python train.py --normalize_top_k=true --weight_decay=0.089 --max_seq_len=512
Below are experts of layer 5 (counted from 0) of a mixture-of-experts language model. Rows are named router (the router's row for the expert), gate (a neuron's input weights, with its number), up (a neuron's input weights, with its number) and show model dimensions 0-255. Each number is 200 + 20 x the weight over its row's rms, rounded and kept within 0 to 999.
After each expert's rows: a language model's description of what the expert responds to. This comes from a sample of Wikipedia text that the model never trained on.

# expert 4
router,191,189,177,221,223,176,188,189,219,178,229,208,209,229,188,167,179,172,201,207,220,209,218,196,222,179,221,199,193,165,212,176,228,206,177,211,193,200,177,203,240,185,197,196,231,214,185,228,156,190,159,209,192,188,196,202,193,205,208,200,206,159,206,205,195,246,199,211,191,189,237,239,215,227,204,192,224,192,207,219,171,165,189,192,192,219,209,189,199,203,189,223,213,180,193,200,174,216,217,247,211,227,184,166,185,227,198,225,228,224,203,216,201,255,218,173,177,221,172,191,169,206,215,168,185,203,222,226,192,176,180,214,215,219,203,231,194,165,192,197,195,184,229,194,202,175,209,169,219,193,170,180,204,151,185,230,190,223,201,174,205,212,229,172,200,215,241,195,220,206,222,196,187,156,181,173,232,194,167,221,212,208,180,173,216,187,200,170,205,170,218,214,195,223,193,200,187,216,169,208,175,220,203,206,246,220,209,213,199,211,232,217,181,191,188,209,198,210,173,203,170,233,213,206,216,219,201,207,190,211,222,181,195,184,207,180,209,223,229,208,230,209,190,209,206,220,178,193,193,207,191,154,188,179,225,202
gate0,200,193,225,233,209,192,189,231,192,236,162,222,206,196,204,190,209,221,174,188,195,210,208,191,199,221,179,209,205,213,225,192,200,206,215,200,183,243,185,171,225,227,209,186,198,174,174,172,212,208,203,161,194,200,182,198,202,216,208,231,237,178,178,219,207,214,217,214,216,186,174,196,218,211,229,208,278,206,229,188,185,228,220,220,190,172,226,204,215,220,176,187,199,218,212,161,158,199,211,198,214,172,166,207,183,204,178,234,233,218,219,186,178,210,198,186,201,208,222,164,199,203,215,224,188,199,199,194,196,186,176,238,192,218,184,197,225,190,167,205,210,208,222,237,190,166,203,196,206,217,221,222,208,218,210,159,202,212,201,230,208,171,224,213,215,160,189,182,187,183,177,177,168,216,183,225,160,177,217,228,206,180,194,188,177,156,222,212,217,179,224,197,206,219,217,215,191,191,191,188,214,146,215,196,206,227,215,239,229,215,211,206,196,199,214,167,204,166,191,201,193,198,203,192,235,185,173,208,178,206,203,188,212,189,218,164,167,212,226,212,202,202,227,194,223,231,179,200,194,194,219,213,191,180,193,177
up0,225,227,201,191,158,224,210,231,202,232,228,231,188,193,189,214,175,219,156,179,197,214,209,185,212,199,185,263,204,182,230,178,189,164,195,197,180,240,237,208,192,168,226,182,208,184,216,152,218,206,175,209,202,192,216,196,223,182,203,223,174,190,187,208,214,212,180,180,231,219,193,137,189,192,205,204,230,215,177,209,201,194,221,198,196,158,189,204,187,205,202,206,205,236,202,199,199,216,205,209,190,197,142,200,203,226,228,219,213,220,214,223,230,213,164,204,234,204,188,193,232,173,212,201,210,195,218,162,212,215,196,197,198,201,211,204,189,190,198,206,190,186,211,187,216,170,249,208,187,191,186,211,208,203,188,204,219,180,205,234,195,193,189,218,169,200,216,199,197,212,202,211,207,159,195,208,197,219,194,213,199,222,201,169,211,194,214,222,212,185,215,209,204,188,221,219,205,233,160,177,177,181,223,225,216,198,236,238,176,211,169,185,164,211,149,208,194,177,215,210,201,199,215,207,232,225,210,226,222,228,159,211,229,202,200,184,215,197,207,193,188,185,223,173,220,224,196,165,205,173,207,206,212,212,199,196
It responds to: Name-initial capitals. Single capital letters beginning a proper name or title word, split off from the rest, such as N(ixon), C(ement), T(unkhannock), St.

# expert 23
router,200,211,192,201,187,165,179,180,244,179,248,200,214,216,210,177,173,167,197,223,207,222,241,180,184,194,228,220,213,189,213,195,231,195,175,218,192,190,178,210,211,185,195,188,244,220,193,192,185,229,196,218,179,180,201,171,215,201,201,182,209,178,187,167,188,189,177,218,204,214,207,192,216,232,192,174,217,205,205,233,170,152,211,192,198,202,197,198,165,220,197,216,221,191,187,234,226,233,218,206,203,242,198,182,223,232,203,217,208,214,217,230,180,195,200,206,171,214,199,189,178,196,213,198,198,213,206,225,173,208,182,205,238,238,196,200,178,195,167,210,166,224,223,195,204,206,241,191,202,201,200,171,231,205,148,208,196,163,177,173,212,185,204,182,185,194,193,187,205,227,229,182,178,185,171,172,207,212,219,218,233,182,196,180,198,198,199,196,184,155,198,209,196,207,231,173,172,205,174,211,187,210,216,205,199,212,212,209,221,185,206,226,195,185,199,239,199,185,160,230,189,232,195,187,207,207,200,176,203,208,212,173,182,177,236,167,203,230,249,203,230,200,227,211,210,188,177,172,183,225,159,207,196,185,204,205
gate0,214,192,179,187,196,218,193,202,211,181,174,223,184,168,196,222,222,208,221,197,180,181,207,190,211,199,185,198,191,177,216,208,244,217,227,182,168,236,225,199,161,205,195,210,197,194,148,186,209,182,191,205,168,177,244,200,186,206,209,194,211,177,226,191,205,211,212,184,171,174,161,195,159,194,213,208,167,226,209,174,193,211,200,186,194,208,208,225,201,165,209,206,202,191,207,221,251,199,208,187,179,215,188,181,159,191,234,185,214,177,179,207,167,200,198,201,226,205,206,207,212,193,193,182,186,220,194,206,191,174,187,208,197,193,204,214,166,172,196,212,211,188,234,230,234,233,204,182,208,208,214,206,224,195,190,202,203,222,208,204,186,248,182,164,190,197,221,188,208,157,201,192,209,160,187,222,215,183,227,196,182,176,210,176,217,175,177,225,235,191,223,182,216,180,137,208,195,193,187,185,173,164,200,228,204,196,194,200,199,165,216,204,178,213,218,214,206,235,190,233,202,149,181,191,171,201,180,200,223,193,213,188,193,177,222,182,212,165,203,209,189,202,136,168,197,192,193,216,166,178,175,209,199,195,191,198
up0,200,210,192,218,199,213,167,217,205,226,204,178,199,200,192,216,209,184,211,189,171,204,209,190,234,172,208,224,199,160,198,158,204,178,214,236,234,185,192,187,243,217,207,218,211,173,179,226,216,194,233,211,173,156,207,227,224,204,188,156,194,190,178,204,208,222,211,191,217,197,190,222,185,198,183,199,183,220,201,171,215,234,197,201,207,187,180,179,172,225,204,194,221,199,235,166,208,200,177,241,201,206,142,159,186,205,234,210,194,246,188,208,185,198,223,172,186,193,197,229,218,171,186,193,204,205,209,190,216,195,200,201,200,184,194,189,197,209,174,207,166,198,207,185,203,185,195,200,206,221,217,211,199,187,204,178,197,180,205,199,214,223,225,233,223,179,165,226,222,203,219,244,196,193,199,205,203,227,184,174,205,201,186,206,226,229,187,160,218,206,219,235,220,160,227,178,215,209,138,189,167,212,213,228,234,195,205,215,192,198,169,188,194,168,177,212,197,196,200,201,173,195,203,232,202,196,209,207,191,198,231,226,236,201,220,199,207,182,203,207,216,195,157,183,240,244,183,200,203,179,198,209,197,169,175,181
It responds to: Name-initial capitalized words. Capitalized first words of place names and titles, and pieces within them, e.g. New, North, South, Black, My, Window.

# expert 21
router,183,205,215,215,182,166,174,176,227,170,220,201,170,198,189,184,175,197,206,236,193,217,233,195,181,166,213,173,214,186,206,171,219,185,182,236,223,212,177,195,200,177,217,177,219,221,227,217,188,233,192,229,185,198,197,180,198,218,196,185,212,196,193,190,200,215,209,199,195,241,214,191,209,231,169,188,201,220,220,228,207,190,167,181,173,189,196,215,148,220,160,227,208,172,182,223,227,197,197,215,221,204,204,198,217,228,175,232,222,202,198,201,196,206,170,180,172,218,193,189,183,168,213,201,232,196,222,216,202,186,167,220,201,234,220,226,187,206,206,156,195,208,221,164,209,205,218,178,228,195,200,199,206,159,174,214,201,198,163,182,175,191,207,191,170,231,209,193,185,227,220,230,218,208,168,200,220,212,163,218,216,227,181,234,204,198,188,241,205,205,218,210,204,219,188,195,191,203,190,226,196,243,187,185,221,208,232,206,190,192,195,186,180,213,182,231,191,213,207,215,181,237,205,173,231,205,196,174,201,149,200,190,189,178,219,211,238,224,231,213,188,159,199,224,182,224,188,207,193,179,189,212,202,221,187,215
gate0,220,260,155,234,218,201,184,188,193,179,191,201,166,228,188,189,193,189,195,182,216,169,205,193,182,205,202,223,188,227,217,194,205,206,192,213,186,212,230,193,195,172,164,210,212,199,226,174,179,176,205,183,206,197,218,201,226,208,191,209,251,224,190,185,218,213,156,200,204,218,171,180,187,254,191,248,167,195,171,200,183,192,182,208,213,191,193,248,225,204,203,213,199,203,153,211,214,185,202,171,198,211,159,184,184,182,200,218,202,187,215,175,196,226,174,199,201,185,239,216,216,194,232,209,228,207,202,175,206,222,210,190,201,228,212,209,165,193,204,205,196,215,228,214,199,190,194,213,207,217,183,217,203,212,189,210,192,210,221,178,185,150,209,193,201,214,225,158,197,231,210,205,222,202,172,209,186,222,206,185,256,181,207,199,192,206,185,227,227,213,208,200,170,153,223,256,192,176,220,222,180,151,194,225,207,224,183,195,183,174,212,207,206,188,190,176,200,201,189,203,206,216,199,208,216,203,176,188,176,204,222,231,215,219,203,199,170,209,188,203,210,197,208,202,183,211,178,150,193,181,173,207,192,187,212,180
up0,200,220,194,192,224,212,198,188,205,202,211,192,160,237,175,211,212,229,185,183,185,166,228,188,194,222,212,222,186,192,199,221,211,215,193,174,174,229,212,173,217,213,150,200,162,205,220,203,191,176,228,232,186,230,205,242,239,195,210,238,221,234,197,193,224,220,210,196,196,211,189,186,192,248,188,226,162,206,204,191,233,206,209,231,199,190,172,214,179,183,190,173,193,189,190,209,195,205,213,204,209,238,212,199,193,203,185,209,221,218,211,195,209,219,218,170,187,175,202,199,237,212,221,132,197,207,178,204,241,186,197,231,213,170,213,218,198,225,208,199,187,202,148,193,214,184,189,197,223,226,212,191,197,160,176,212,218,212,184,188,217,199,208,186,183,169,226,215,216,213,168,178,193,151,160,203,176,229,224,192,202,214,193,226,209,197,219,213,189,173,218,188,235,215,229,197,199,187,220,221,184,205,179,172,213,221,229,231,185,218,226,205,225,193,195,197,193,214,213,219,226,210,232,160,204,214,208,222,179,192,211,183,208,220,187,189,162,204,199,211,215,197,199,216,197,200,186,162,195,164,173,194,183,194,210,199
It responds to: Ordinals and counting words. Number and order words after the, a or his, such as first, second term, three members, four children, several, former.

# expert 27
router,186,184,206,197,237,184,165,241,220,173,215,227,217,203,207,175,192,197,190,214,168,229,215,195,217,198,223,201,228,201,218,195,212,197,203,224,223,197,179,228,239,218,199,172,203,205,174,225,177,206,178,233,200,179,171,185,193,218,200,198,187,206,171,179,194,202,228,194,211,202,218,199,162,218,214,193,205,240,224,198,229,191,190,193,204,172,221,195,220,222,184,221,146,180,183,207,214,183,186,217,234,211,210,184,196,210,249,214,188,201,228,256,184,190,178,223,192,182,199,183,191,196,215,179,228,219,166,213,203,183,211,244,175,228,236,232,219,174,177,208,225,210,209,190,212,199,230,159,205,195,201,180,213,169,167,218,179,191,192,194,172,172,226,193,201,195,203,197,200,225,231,193,228,177,197,182,254,205,169,212,202,194,176,203,235,233,175,219,205,216,204,237,186,206,182,181,177,214,197,214,186,221,194,206,204,214,231,201,201,187,203,227,202,201,170,223,169,208,178,210,192,219,221,203,204,225,190,211,162,147,209,185,167,179,223,184,226,208,212,205,184,168,213,210,211,220,201,190,203,209,194,194,203,206,209,199
gate0,198,202,206,204,203,196,218,182,203,209,185,201,209,197,198,193,175,208,179,212,163,211,209,225,209,186,181,209,192,185,194,223,213,195,220,232,203,203,190,199,191,227,165,186,200,235,206,197,172,204,186,207,189,232,192,232,205,178,213,235,203,186,204,171,199,203,190,218,203,175,220,174,167,196,232,218,216,218,197,210,217,198,142,219,184,198,165,206,192,208,190,188,174,224,220,211,203,195,224,206,197,186,239,157,196,250,250,192,193,164,191,203,208,217,201,239,241,238,199,198,200,200,193,180,141,220,230,194,197,212,199,221,223,200,191,193,161,220,209,174,160,215,211,246,146,220,206,214,203,223,197,202,210,167,185,213,223,192,181,220,190,216,191,222,200,171,225,203,177,236,182,178,220,160,170,224,200,216,184,170,192,190,218,211,191,222,194,190,232,213,219,188,200,181,206,191,184,202,181,214,211,177,213,236,197,209,223,212,195,195,165,159,174,180,213,186,226,226,177,224,204,219,190,233,228,169,182,194,190,210,203,221,191,187,187,206,164,190,191,202,201,209,178,218,244,188,195,184,196,235,214,208,208,199,182,183
up0,182,173,227,194,224,222,208,212,218,203,209,183,187,202,220,199,210,184,195,229,168,170,171,204,200,188,172,185,210,203,192,220,193,220,200,219,200,172,229,205,166,211,190,200,182,196,219,195,198,204,199,206,223,237,201,176,187,198,183,253,181,170,198,189,205,198,231,200,227,233,214,211,217,196,189,200,200,192,206,190,251,224,204,210,181,224,155,207,219,207,183,254,197,190,188,176,204,182,199,179,220,213,187,186,193,229,194,190,168,230,198,217,214,206,219,191,179,188,181,201,172,197,240,186,171,200,193,236,214,224,183,197,180,195,191,202,190,201,186,245,202,197,221,211,159,204,223,184,228,182,206,212,155,204,191,181,223,186,165,221,195,207,222,164,196,161,199,218,189,223,195,212,193,184,198,206,179,212,190,192,182,203,175,167,155,178,219,216,235,232,178,176,215,186,190,208,192,236,197,136,168,240,198,204,215,190,227,183,172,204,216,171,189,168,226,239,208,205,162,227,199,184,211,169,205,232,203,189,190,224,192,230,212,200,213,218,189,175,197,193,230,180,201,199,183,179,199,209,201,208,208,232,218,200,190,180
It responds to: Decimal points and symbols. Decimal points, colons, percent signs, plus/minus and separators between digits in tables and coordinates, e.g. 0.96, 3:42, 45°24.8′, ±%.

# expert 18
router,201,165,195,205,197,196,182,174,215,169,214,211,225,208,188,198,175,211,196,219,204,214,207,171,221,171,214,166,229,172,206,187,221,204,226,222,230,162,188,189,202,189,213,172,176,209,189,214,180,170,185,203,188,192,198,198,185,212,200,197,174,210,192,182,195,190,216,197,239,227,216,229,176,229,213,188,217,231,226,209,190,189,187,186,188,189,194,195,172,218,195,220,216,169,187,218,200,191,186,223,229,212,173,198,168,225,216,203,239,170,213,200,149,185,186,170,193,204,194,224,186,196,220,180,237,217,187,208,191,186,176,206,179,221,235,208,216,214,184,151,225,204,237,178,227,234,243,168,218,171,184,188,216,207,190,240,174,193,168,171,156,183,217,201,176,212,197,173,194,217,217,199,207,186,178,171,177,208,174,215,180,216,179,244,223,198,183,191,190,216,214,213,211,226,203,179,190,226,198,214,184,217,168,182,183,225,216,180,203,174,172,230,195,223,170,203,224,231,195,209,169,194,220,183,215,229,167,204,189,209,209,177,193,167,222,210,222,211,228,212,192,192,213,220,197,207,186,178,189,212,226,222,173,190,199,206
gate0,229,191,235,227,208,161,164,197,212,246,212,193,215,209,230,203,196,200,188,216,185,216,242,225,183,212,225,185,199,172,227,216,218,191,202,179,219,175,176,214,206,222,227,145,189,192,207,192,206,191,194,190,193,165,207,184,192,211,187,230,188,183,258,212,202,193,193,172,215,197,216,229,198,153,204,175,165,228,233,218,208,199,216,182,179,200,184,234,230,207,197,198,224,207,191,221,214,174,202,198,183,220,186,214,213,213,207,187,231,208,181,209,203,245,226,223,244,198,200,213,182,195,205,203,185,202,207,205,160,182,191,236,205,212,235,216,176,205,212,176,208,200,197,183,200,196,207,197,240,163,205,214,202,235,194,212,198,199,196,183,216,192,227,185,169,181,199,171,207,176,221,203,229,211,205,223,174,188,238,220,201,199,159,218,217,179,217,204,197,183,165,233,197,208,174,189,215,177,215,208,192,215,197,221,207,202,222,249,188,178,184,210,170,171,198,208,225,186,195,220,182,177,229,179,152,240,195,215,216,198,219,195,223,221,197,181,171,199,192,208,196,176,205,208,179,178,178,199,205,187,173,231,193,192,201,202
up0,203,185,179,218,175,205,172,226,224,208,206,186,183,184,166,197,250,205,197,188,184,196,204,205,197,202,198,158,207,184,194,186,195,209,214,254,202,189,210,186,185,209,213,192,206,206,177,190,217,209,179,221,173,221,232,165,238,189,202,198,157,184,217,203,174,216,176,207,150,186,209,226,202,214,176,181,244,212,200,163,186,170,211,173,190,155,175,232,151,187,200,181,189,187,186,200,232,199,221,225,186,228,201,243,190,179,218,182,177,200,234,203,217,193,225,186,221,221,150,218,215,222,183,172,192,205,221,218,237,208,190,196,187,179,175,187,203,171,181,208,178,171,233,197,196,170,229,223,207,182,215,207,207,188,183,209,178,201,190,200,204,202,181,189,198,193,181,210,192,184,211,166,190,176,221,211,207,221,207,191,174,200,171,213,220,193,199,223,219,219,195,188,196,165,184,204,188,165,218,203,192,173,218,188,193,197,165,210,196,230,190,220,204,210,215,199,208,174,193,180,201,183,225,182,186,204,232,166,227,207,190,164,193,214,210,164,225,220,198,236,211,201,207,212,212,224,197,202,255,235,193,203,167,195,196,182
It responds to: Verbs, articles, of. Articles and prepositions inside running prose (the, of, to) plus transitive verbs taking an object, such as pay, provide, gave, helped.

# expert 12
router,210,180,230,188,175,183,204,198,228,177,218,205,182,175,204,188,165,202,187,225,204,197,233,192,174,181,223,203,218,188,203,181,227,164,180,222,228,165,194,186,195,203,224,145,219,215,189,229,184,206,194,189,195,188,167,182,153,210,209,164,222,193,215,193,189,202,228,197,228,219,199,174,225,226,213,170,208,210,215,219,204,196,175,178,196,201,230,190,166,221,216,205,213,164,168,225,214,203,185,222,221,239,204,213,201,241,176,203,227,186,203,200,197,213,161,185,172,204,196,195,188,160,210,185,177,212,201,219,182,162,171,224,196,214,206,196,207,199,201,162,172,207,223,185,188,169,205,175,232,191,206,196,210,215,200,207,200,216,173,188,180,190,220,195,174,207,200,173,198,215,233,229,222,201,186,192,210,219,138,212,208,214,191,207,204,224,185,207,194,205,218,223,183,227,205,194,212,244,190,219,196,199,154,190,202,215,235,229,189,175,184,193,191,203,149,203,216,247,223,237,183,215,199,183,214,216,182,205,184,218,203,181,190,192,210,190,233,210,223,215,204,192,225,222,198,245,190,200,200,184,191,177,185,206,170,220
gate0,216,180,200,210,206,221,205,181,198,234,221,168,212,185,198,195,209,206,180,177,217,225,200,132,214,167,193,172,193,197,213,203,219,204,210,244,218,180,180,175,165,181,199,223,213,233,195,187,212,223,193,190,211,188,206,184,209,215,228,225,166,192,196,215,196,243,210,197,189,226,213,199,185,192,242,203,216,194,208,185,194,200,170,201,187,178,193,177,184,199,205,184,193,178,178,222,182,207,207,171,191,167,200,223,205,191,194,156,195,173,194,194,196,184,220,176,182,200,209,214,207,208,234,183,180,196,162,197,186,212,198,211,189,203,197,192,201,202,189,189,199,220,205,232,178,143,200,230,232,193,185,229,207,157,212,199,176,195,201,173,204,200,207,241,155,193,158,193,214,207,216,205,185,233,181,171,215,173,187,225,244,176,204,205,233,169,203,204,174,205,206,199,216,165,171,217,207,169,188,187,195,208,216,174,200,222,154,207,189,179,215,194,217,202,185,213,180,242,179,198,192,186,188,206,208,232,190,193,217,214,244,206,212,193,174,189,208,215,189,175,217,202,211,215,195,160,181,218,268,184,220,204,206,195,170,210
up0,195,195,186,208,186,198,219,193,177,201,191,202,206,207,192,238,229,219,199,191,200,211,174,174,178,205,171,207,186,183,205,204,190,198,251,177,208,224,209,170,166,185,175,216,239,183,190,226,221,224,175,174,192,173,208,220,247,259,195,174,197,218,182,207,202,226,203,211,201,199,203,198,170,172,206,219,235,186,183,206,200,191,226,186,172,214,199,192,191,221,208,220,182,181,178,184,215,197,179,207,179,218,215,175,174,215,229,211,222,211,236,178,180,220,219,226,201,167,190,230,221,212,208,192,196,203,157,162,218,237,208,185,188,214,174,193,190,179,195,193,215,223,212,190,214,190,186,184,209,206,188,167,236,190,185,232,239,204,183,197,194,193,240,201,199,207,195,171,190,192,192,220,202,174,165,212,186,194,190,221,198,187,209,203,219,172,215,161,212,214,201,188,202,235,200,211,205,211,180,186,219,182,196,242,182,166,201,231,228,216,241,222,193,226,188,225,219,208,216,195,191,197,215,175,201,187,159,179,165,241,169,198,207,221,208,191,200,184,194,149,195,211,207,186,248,224,221,240,199,193,214,185,174,204,207,214
It responds to: Nationality and scope adjectives. Adjectives of nationality, origin or scope before nouns, such as American, British, indigenous, international, local, national, plus adjective suffixes like -ic, -ian.

# expert 39
router,195,183,191,175,205,158,167,210,219,187,209,227,237,196,181,191,182,215,181,225,173,229,233,194,196,197,197,205,219,204,224,216,202,187,187,237,216,190,209,205,225,205,217,199,237,194,191,249,191,249,200,204,190,157,162,232,219,221,205,197,203,180,167,186,186,198,191,185,215,216,206,183,179,211,222,166,200,221,200,204,207,201,209,196,212,186,204,210,192,209,182,204,192,189,202,215,222,224,224,231,273,222,188,163,186,218,188,195,202,208,211,205,176,212,187,209,191,227,205,168,150,204,228,178,187,216,188,231,192,174,195,215,190,238,176,220,197,191,188,194,204,190,222,188,205,211,217,175,219,185,165,179,210,195,221,217,204,202,183,197,189,184,217,180,163,202,214,169,236,205,231,201,212,185,188,204,192,250,191,224,232,209,204,218,205,204,193,195,203,214,240,209,179,231,186,192,164,210,215,230,193,229,201,194,209,216,230,192,215,179,231,201,208,199,151,213,199,231,189,199,180,200,236,194,221,173,207,233,192,151,251,181,201,192,209,198,208,200,207,201,212,213,213,223,235,195,169,172,201,206,171,220,200,207,203,194
gate0,160,192,189,175,219,218,202,189,239,160,192,237,231,203,191,193,186,214,242,194,210,210,192,225,188,186,191,213,198,205,196,199,222,210,183,187,203,188,195,241,208,196,209,184,184,228,209,230,180,214,193,180,196,224,160,196,243,212,183,205,201,174,203,174,205,206,203,213,196,187,237,199,186,177,203,192,185,195,214,216,229,213,203,184,165,182,207,216,187,191,209,201,191,212,205,221,219,195,181,181,201,212,188,237,196,186,195,190,183,196,171,168,198,199,199,222,200,175,176,187,215,197,235,212,197,167,176,232,214,163,220,190,189,217,185,220,175,242,194,195,167,203,211,203,176,200,187,213,199,195,145,196,181,205,200,218,187,204,221,200,180,240,229,254,203,166,162,197,206,190,183,222,228,223,204,190,203,189,192,191,213,201,228,192,217,178,194,210,229,213,174,223,194,197,201,200,225,190,190,178,233,211,216,177,213,214,198,255,214,192,204,202,184,199,202,206,214,198,204,167,204,188,215,179,217,225,210,217,198,192,224,198,203,201,162,201,203,172,196,189,235,183,182,266,171,184,179,153,138,189,176,190,192,210,243,166
up0,231,206,179,193,200,194,184,198,179,174,214,191,187,195,237,193,212,185,177,164,185,209,170,172,213,225,210,185,173,188,167,187,220,197,190,248,185,213,190,185,202,209,215,233,241,169,176,192,224,184,217,250,168,186,208,197,190,212,230,217,201,171,183,218,210,172,200,220,219,230,167,178,203,173,191,201,202,174,214,197,168,180,226,207,227,191,191,205,184,205,162,204,222,193,201,196,218,199,179,201,181,195,173,213,207,213,201,225,223,187,229,194,200,172,204,180,198,198,213,204,162,222,199,183,198,209,212,193,180,195,198,201,170,205,208,181,183,197,212,189,197,174,175,197,214,249,215,172,210,214,183,223,183,226,225,194,235,178,193,194,227,160,180,189,251,194,235,195,190,217,171,181,224,199,215,212,196,229,235,192,173,211,181,202,219,207,177,206,178,162,238,205,206,229,211,207,193,235,170,239,150,197,186,199,197,246,174,165,192,220,207,188,184,220,189,217,164,207,223,210,199,189,185,203,205,220,205,206,225,215,193,195,190,210,209,191,224,190,179,226,170,194,192,160,201,205,223,199,224,234,225,189,198,175,176,199
It responds to: Year prefixes. First three digits of years in dates and ranges, plus en dashes, e.g. 201 in 2016–2019, 199 in 1990, 195.

# expert 17
router,207,194,175,227,193,172,182,173,229,179,232,215,204,202,193,188,159,201,200,213,214,211,215,178,213,156,216,198,208,198,211,224,218,176,201,223,204,171,182,204,219,195,215,175,224,211,192,205,182,229,180,180,171,186,206,169,204,243,220,197,213,177,194,213,200,194,194,216,195,207,200,213,196,198,198,193,227,178,218,221,183,162,192,187,196,217,192,172,194,219,225,214,215,166,188,237,208,210,194,226,207,226,166,174,212,236,187,217,207,217,212,216,185,226,218,185,148,211,180,224,167,188,223,199,181,223,218,227,167,207,196,207,211,219,225,226,194,183,193,185,200,238,214,190,200,207,229,192,212,183,189,169,197,175,193,212,189,196,191,184,203,196,218,167,185,210,211,185,236,223,223,210,210,144,194,166,193,224,197,213,236,203,163,192,217,200,208,186,207,181,219,217,208,222,224,193,195,204,177,231,196,209,195,190,230,195,210,215,224,177,219,220,178,211,172,220,209,209,195,220,154,232,219,211,196,196,180,176,214,216,201,186,185,172,211,194,217,236,247,210,229,235,193,221,224,223,191,186,204,267,166,201,184,223,234,217
gate0,157,206,207,214,150,209,186,242,237,208,185,236,206,230,193,226,200,193,173,187,210,199,228,235,191,200,189,227,225,197,226,194,200,222,186,174,194,202,198,200,191,195,189,233,186,231,180,193,226,215,224,193,199,181,186,195,196,229,193,207,194,163,228,178,193,185,195,224,184,204,188,236,192,195,201,195,240,219,173,160,203,204,202,222,174,186,223,188,204,225,223,214,196,217,187,178,207,179,214,194,180,201,220,155,194,203,197,189,188,180,216,228,183,230,213,220,218,177,210,175,187,187,189,202,187,202,168,213,199,201,201,200,198,165,204,186,232,146,188,211,218,196,239,220,198,202,162,188,229,209,226,189,174,213,234,202,159,236,205,189,217,225,225,193,223,199,200,239,226,231,229,191,210,162,215,233,224,164,206,173,188,192,192,205,179,188,182,207,180,201,197,227,170,162,217,197,224,216,176,226,182,201,202,184,221,184,180,208,224,207,180,168,196,197,220,194,211,228,195,213,219,209,185,203,246,212,198,211,212,224,219,230,187,179,195,196,211,199,173,231,152,206,201,173,182,216,214,179,202,204,193,196,174,184,209,177
up0,206,201,183,219,218,190,201,196,228,190,184,158,195,189,171,201,178,208,207,199,183,160,223,205,193,231,196,178,218,205,198,216,245,237,197,180,216,230,203,222,205,194,216,231,143,214,216,222,204,201,176,202,220,204,205,235,196,200,221,173,166,187,188,184,191,214,176,201,201,216,176,197,212,206,176,188,201,232,222,217,172,177,221,180,228,206,177,177,200,186,217,214,189,209,219,207,170,197,215,143,237,193,212,173,211,172,210,219,206,203,226,187,202,228,170,190,209,141,200,215,199,216,241,177,224,211,181,237,217,184,231,201,200,210,188,196,177,217,188,212,196,212,183,197,221,208,211,176,194,182,209,204,152,197,159,172,187,211,182,207,180,192,184,176,171,189,191,215,238,196,193,205,202,198,186,208,217,233,183,203,243,208,185,230,220,212,201,225,180,229,205,172,201,216,206,232,213,156,196,252,196,202,185,190,176,210,205,187,168,216,204,225,195,204,216,207,194,141,200,208,234,203,196,221,201,191,207,188,196,232,181,223,199,262,183,204,226,189,194,181,190,188,187,203,190,214,195,207,211,201,204,201,205,214,202,170
It responds to: Proper-name first pieces. Opening capitalised piece of place or person names after a comma, of or a table bar, such as Mac, Chel, Ern, Mc.

# expert 44
router,198,192,199,205,203,199,196,222,240,182,209,236,215,199,183,160,203,178,211,216,198,225,219,212,186,192,225,214,241,134,222,169,196,196,170,198,208,184,202,241,224,186,205,188,195,227,167,210,182,208,171,207,173,152,179,192,175,230,213,188,208,179,182,175,208,201,229,226,227,210,238,197,206,207,210,177,201,213,233,207,207,161,180,186,186,177,182,174,201,211,168,221,166,178,171,198,194,160,225,206,225,236,186,196,198,205,171,208,195,201,209,216,185,213,181,197,217,215,206,182,171,215,216,188,191,197,187,197,216,194,191,228,201,200,199,204,215,181,176,212,179,186,211,191,227,174,213,161,206,171,185,187,222,212,188,248,170,188,205,190,209,196,230,201,180,239,229,164,210,198,234,195,190,210,162,182,199,218,196,213,196,212,187,187,226,180,192,217,188,213,217,208,185,215,206,162,173,226,191,221,167,240,183,205,199,224,194,209,198,196,188,213,216,235,207,194,171,216,222,209,183,226,217,173,198,216,191,173,188,162,211,167,173,211,206,173,214,226,198,204,204,203,241,212,243,193,181,202,178,197,199,178,170,204,189,190
gate0,219,198,183,224,209,157,201,163,181,168,218,212,192,205,177,197,187,205,195,225,181,175,208,194,190,206,189,162,181,172,215,205,227,178,207,251,185,226,211,184,216,192,183,197,177,218,207,218,190,199,230,194,204,199,205,227,220,212,159,211,209,157,171,179,201,151,215,195,214,243,195,181,165,176,220,203,201,200,239,211,196,190,192,220,216,229,220,172,194,205,210,188,209,181,231,218,184,183,203,197,220,215,234,189,177,198,166,169,211,201,205,187,226,197,192,231,229,174,213,180,210,188,212,214,165,217,203,200,195,197,190,225,211,178,221,187,193,212,179,226,157,215,212,200,200,231,220,197,193,175,216,173,170,224,222,201,148,210,216,170,210,188,211,196,225,204,194,186,244,172,207,187,167,248,214,169,212,218,178,187,232,200,189,208,202,190,196,201,181,222,231,217,210,191,165,198,180,180,174,218,196,216,200,225,237,215,189,220,203,203,226,157,199,189,196,176,197,195,232,199,217,173,196,159,198,178,232,192,173,206,183,190,199,196,208,222,200,208,213,178,179,203,220,199,229,157,219,188,200,205,177,194,228,208,215,184
up0,199,153,188,202,165,172,189,183,191,231,196,178,222,209,197,190,234,207,214,181,188,189,221,214,186,226,195,207,209,246,213,190,182,201,219,197,189,178,187,198,197,199,217,221,264,184,177,193,207,190,172,164,187,166,240,197,207,197,186,221,217,238,220,258,172,210,214,176,204,201,198,212,231,183,183,176,190,176,210,213,166,198,198,202,229,185,176,197,184,201,216,197,204,177,202,202,212,212,206,205,188,200,175,185,222,189,176,217,211,233,201,212,190,187,195,236,190,186,192,200,218,200,204,189,221,209,190,199,172,219,206,209,229,171,178,229,199,181,225,190,166,213,213,208,204,206,234,181,184,218,197,230,224,195,224,213,203,176,211,243,186,189,186,222,154,201,173,198,215,218,178,199,199,164,203,236,239,225,205,239,187,206,201,216,181,185,204,188,211,206,224,212,214,171,179,199,227,194,200,204,204,202,209,222,198,190,203,192,216,179,169,223,237,190,210,157,195,197,236,223,172,220,217,185,210,217,191,235,211,206,199,195,228,238,208,250,165,240,204,190,177,192,186,198,213,224,204,204,200,184,244,212,179,208,224,170
It responds to: Punctuation and list delimiters. Sentence-final periods, colons after infobox labels (Mascot:, Citation:), table pipes at row starts, and list-item dashes.